config.yaml
n_experts: 192
d_shared_expert: 0
moe_layers: [0, 1, 2, 3, 4, 5, 6, 7, 8, 9]
normalize_top_k: true
balance_loss: 0.0139
balance_bias: false
router_z_loss: 0.001
router_bias: true
tie_embeddings: false
beta1: 0.95
Below are experts of layer 4 (counted from 0) of a mixture-of-experts language model. Rows are named down (a neuron's output weights, with its number) and show model dimensions 0-127. Each number is 128 + 32 x the weight over its row's rms, rounded and kept within 0 to 255.
Before each expert's rows: a language model's description of what the expert responds to. This comes from a sample of Wikipedia text that the model never trained on.

# expert 55
What it handles: A lone space token, often a double space or space after a comma, pipe, or line start in lists and tables.
down0 [106 168 153 136 117 159 102  94 140  92 136  95  10 131 189 161 162 145 151 124 142 137 116 144 135 142 162 142 127 116 111 185 140 178 195 107 106 122 106 107 119  94  91  87 172 136 153  99 114 183 127 159 118 110 156 106 101 158  86 168 139 179 146 166 171 179  85 140 105 147  79 106 150 143 100 143 127 134 135 151 127 132 124 163 103 131 153 180  85 147  99 139 182  82 160 122 130 130 150 109 123 147 166 120 138  79 109  95  87 230  78 177 135  72 115  84 122 151 114 114 130 117 126 188 114 182 120 141]
down1 [151 178 138 107 108 121 114 116 208 129  75 154 118 131 111 140 171 133 119  77 124  89 164  85 120 178 147 166 146 115 114 125 102 120 116 129 147 102 141 115  75 165  98 137 135 140 111 137 113 116 135  88 126 188 155 164  62  52 145 146  78  79 115  91 135 106 127  62 134 149 153  85  84 127 147 187 114 142 119 156 140 116 213  84 120 114  85 125 139 130 162  63 138  99 158 124 157 103 151 158  75 105 146 132 143 118 168 203 121 142 124 141 142 229 127 118 162  92 163 165 177 130 122 129 109 118 167  95]

# expert 53
What it handles: Word-internal pieces et, tt, mm (Starfleet, cadets, Betty, Programming), plus stray spaces, Cyrillic letters and odd byte characters.
down0 [ 60  89 137  96 157 124 137 146 114 168 114 176  75 159 173 150   0 116  87 139 116  80  60 110 158  73 130 172 108 114 125 181 144 133 115 107 141 127  87 137 117 135 153 119 136 125 102  81 128 107 136 177 138 142 153 159 126  93 133 108 142 136 119 126  92 100 212 133 125 134 142 175  93 159 130 100 155 186 145 117 167 150 136 120  92 114 164 106 137 144 137  78 122 151 187 106 133 150 113 119 120  82 118  93  92 119 144 141 166 112 130  87  63 106 126 117 103 121 139 188 146 101 116  59 108 130  72  78]
down1 [116 143  97 156 138 145 141 143 129 159 179 113 178 137 171 110 103 154 161 126 148 156 118 111 130 132 157 125 136  76 135 133 121  92 176 114 105 184 102 141 165 110 159 116 132  98 182 139  82 118 129 139  90  80 138 141 152 116 147  75 149 124 167  93  73 172 127 143 137 109 115  85 185  25 188 164 129 121  82 139 183 133 115 153  55 157  83  96 100 159 139 124 141 143  72 105 103 162  94 127 135 156 121 124 106 148 107 118  68  67 145 133 154  69 105 127 169  83 168 124  93  66 151 104 101 137  57 100]

# expert 57
What it handles: Auxiliary and copular verbs right after a subject noun or pronoun, such as was, is, were, been, has, became.
down0 [197  92 177 154 151 110 154 135 145  75 113 117 145 128 136 154 130 157 170 112  85  94 125 161 105  85 125 100 118 130 136 188  90 139 123  97 160 150 134 122 135 131 116 105 157 162 116 184 125 163 135  85 120 125 131  88 115 100 119 148 113  57 187 103 164  91  89 141 109  73 129 180 171 109 107 123  98 171 143 111 125  61 138 105  95 149 164 159 132 189  83 122  81 139 141 225 131 148 156 122 139  93 155 157 112 129  80 101 155 107 108  89 112 129 130 145  54 152 116 108 115 154 135  44  54 139 150  93]
down1 [133 111 154 119 150 140 140 139 162 122  80 158 149 107 113 142 122 126 110  73  76 120  83 173 138  86 104 109 177 161 135 188  89 186  98 154 142 153  65 107 111 132 113 105 125 112 122  96  87 160  92 182 139 140 146 103 145 127 157 178 126 150 152 218 178  73 122 138  93  73 149 116 141 146 197 151 181 120 134 104 126  87 128 132 156 141 132 106 160 168 110 108 175 135 104 181 118 100 186  81 186 140 144  58 111 169 110 106 171 156  91 127 106 162 134 157 100 172  96 156 129 158  70 170 102 151 139 135]

# expert 6
What it handles: Mostly the syllable li inside words and names, plus di, ti, ri, e.g. K-li-ff, imp-li-es, Air-li-ft, li-berated.
down0 [101 117 163 111 133 139 132 134 143 112 124 163 210 115 114 111 130 157  99 171 101 122  65 125 160 156 109 147 137  89 101  94 165  78 143  72 136  99 131 164  62 149 117 141 120 145 137 120  71 146 162 161  95 121 208  98 192  79 162 117 113  77  80 188 123 144 152  91 137 141 173 166 124  79 159 125 117  87 148 158 109  79 168  86 146  88 147 105 116  76 166 113 181 187 123 183 125 127 129 180 119 104 115 111 162 165 132 131 128 144 107 114 147 147  67 111 129 152 159  86  98  94  70 139  90 146 136 166]
down1 [161 208 136 118 128 226 172 141 178 127 181 194 138 102 145 129 108 117 163 173 125 158 134  79 134 124 148 128  77 139 144 136 152 117 123 137 128 154 146 144 131 112 115 131  87 113 176 199 155 108 107 115 141 111 115  99  97 129 107 153  75 104  97 148 156  99 104 141  95 103 179 148  86  52  77  70 118 154 116 133 154 130 129 176  68 108  72 128 104 114 149  94 131 167 107 147  99 119 165 134  90 154 135 122  81 181 131 109 116 157  72 115 166 164 166  94 136 145 126 143 139  98 118  63  93 191 167 144]

# expert 23
What it handles: The piece i or a consonant plus i (ni, gi, ki), often ending Latin species names (duseni) or mid-word (Nazi, field, fire).
down0 [ 66 121  94  80 116 105 110 191 145 125  95 123  91  95 230 148 167  55 128 105 111 126 137 151 132 159  94  99 136  59  95 123 214 152  91 123 129 101 155  93  62 124 114 140  93 122 174 148 135 126 162 144 151 109 118 110 111 117  94  71  97 125 167 173 144 146 130 132 104 137  94 106 166  76 177 141 144 178  87  95 105 129 161 105 153 116  99 164 131 151  51 138 161 136 113 171 122 149 138 100 155 129 147  89 108 132 108  76  76 162 115  82 115 152 137 155 110 145 117 173 185 142 158 128 155 122 111 155]
down1 [197  84 119 119  61 137 109 105 151  95  75 149 139 156 114 123 110 131 173 111 137 163  71 127 134 158 102 107 145 168 115 147 131 137 133 114  87  89 153 115 213 145 143 159 179 153 132  90 171 109 108 129 167 193 150 150 130 125 123 130 141 175  86  99 216 124 131 108 152  60  95 162 174 123  85 137 126 100  73 129 152 119 115 160 120 133  83 142  96 158 114 112 185 109 164 151 144 108  82  92 124 141 109 140 211 120 154 116 115 148 143  95  76 108 170 187 159 181  76 126 148 117 134 122 113 157 152  82]

# expert 18
What it handles: Word-middle pieces before suffixes like -ing, -ation, -ed, e.g. reg-ard-ing, le-av-ing, Kö-pp-en, repla-c-ed, refu-s-ed.
down0 [196  91 229  68 187 112 128 145  96 144 125  70 111  83 182  99  58 100 117  55 150  95 119 134 131 160 135 139 107 103  98 139 145  99 138 139 122  68 150 158 222 133 125 117 164 113 169  92 133  65 106 137 130 153  85 107 139 124 112 175  82 109  92 127 118  84 139  95 142 143 142 157 174 133 129 143  74 133 103 124 116 102 104 152 157 128  82 136 138 141 111 116  95  89 134 148 138 169 115 118  79 101  61 136 121  99 150  82 116 156 144 159  63 101  95 161 124 108 134 181 142 144 123 115 156 123 125 108]
down1 [147 153 117 120 172 168 113 162 178 173 183 179 109 140 140 140 119  95 155 114  56 202  99 129 143 182 141 139 138 178  68 115 138 157 146 150 122 102 155 117 132 121  85 192 117 112 107 110 151 162  57 124  69  84 104 123 140 136 105 154 110 140 136 113 118 148 144 104 135 117  72 156 122 165 144 104 126 121 162  60 134 125 138 124  99  78 106 127 166  69  83 128 150 109 113 149 129 178 110 144 155 129 112 115  90 125 180 110 120 130 129 150 188 129 139 197 162  74 124 171 172 119 149 125  98  31  79 153]

# expert 42
What it handles: Syllables to, do, ho, Po and capital A, often after P or M, e.g. P-to-lemy, mot-to, N-A's, M-ed-ia.
down0 [126 132 116 122 133 127 119  84 132 134 147 125 122 146  90  98 135 114 150 151 111 142 192  83 110 114 206 179 145 138 153  75 108 122  84 132 110 138  98 147 134  90 149 117 172 179 136 207 116  98  92 103  91 112 123 151 180 134  89  70  96 116 135 146 123 101 124 140 113 100  96 139 104 164 112  89 176 157 113  98 131  98  77 123 132 149 146 140 159  72 171 151 119 114 122  93 136 241 171 158 135 149 120 145  92 173  93 122 145 154  99  68 220 140 185 120 151  94 121 102 157 116  72 106  96  76  91 122]
down1 [ 87  97  97 139  95 176  91 162 104  84 112 134  99 141 123 118 144 119 104 121  82  89 132 109 147 217 116  85 140 131  91 170 142 144 169 111 126 132 119 142 126 161 156 173  97 103 153  84 115 120 105 105  96 151 149 158 153 193 137 175 125 158  67  91 122 122 118  77 101 137 137 138 106 106 117  96  98 122  45 128  99 131  96 113 129 177  68 103 124 129 109 147 108 186 148 109 153 122 190 115 143  62  92 146  65 132 160 108 122  45 182 113 182 124  79 165 128 168 182 119 123 159 112 148 138 184 128 104]

# expert 1
What it handles: Capital letters inside all-caps acronyms and codes, as in MTN, LTU, SSRIs, LMS, WAPA-TV; also the modals had, would, could.
down0 [ 76 166 126 191  79  58 188 117 149  81 182  90 150 109 145 144 103 145 130  77 127 100 164 117 131  84  54  84 118 139 125 128  60 182 117 106 104 160 143 163 104 134 164 153 146 111 132 145 147 106 135 126 136 144 177  95  71 113 169 127 144 123  80 161 109 137 180 168 122 138 175 161 133 121 146 147 102 152 169 126 134 137 137 141 149 123 110 169 116  89  50 118 119 146  79 188 130 131  69  75 130 133 189 102 156  95  99 149 173 171 116  66 130 139 149 112  90  99 129  98  92 165 107 140 150 153 116 155]
down1 [110  91 141 130 134  78  89 142 132 129 117 174 101 164  70  99  93 105 147  61 128 118  87 134 114 158 178 117 155  28 113 147 108  92 151 174  93 142 189 148  68 109  84 144 109 110 127 151 117 152 174 128 173 118 108 101  79 127 165 141 123 193 125 190 147  74 112 137  92 169 103 116 156 125 140 143  91 148 161  91  94 114 129 165 148  91 140  81 144  94  96 120  62  93 144  89  88 143 138  93 113  99 148 101  85 146 129 126 141  58 111 121 143 114  85 139 155  79  69 125 116 126 122  76  97 159 147 160]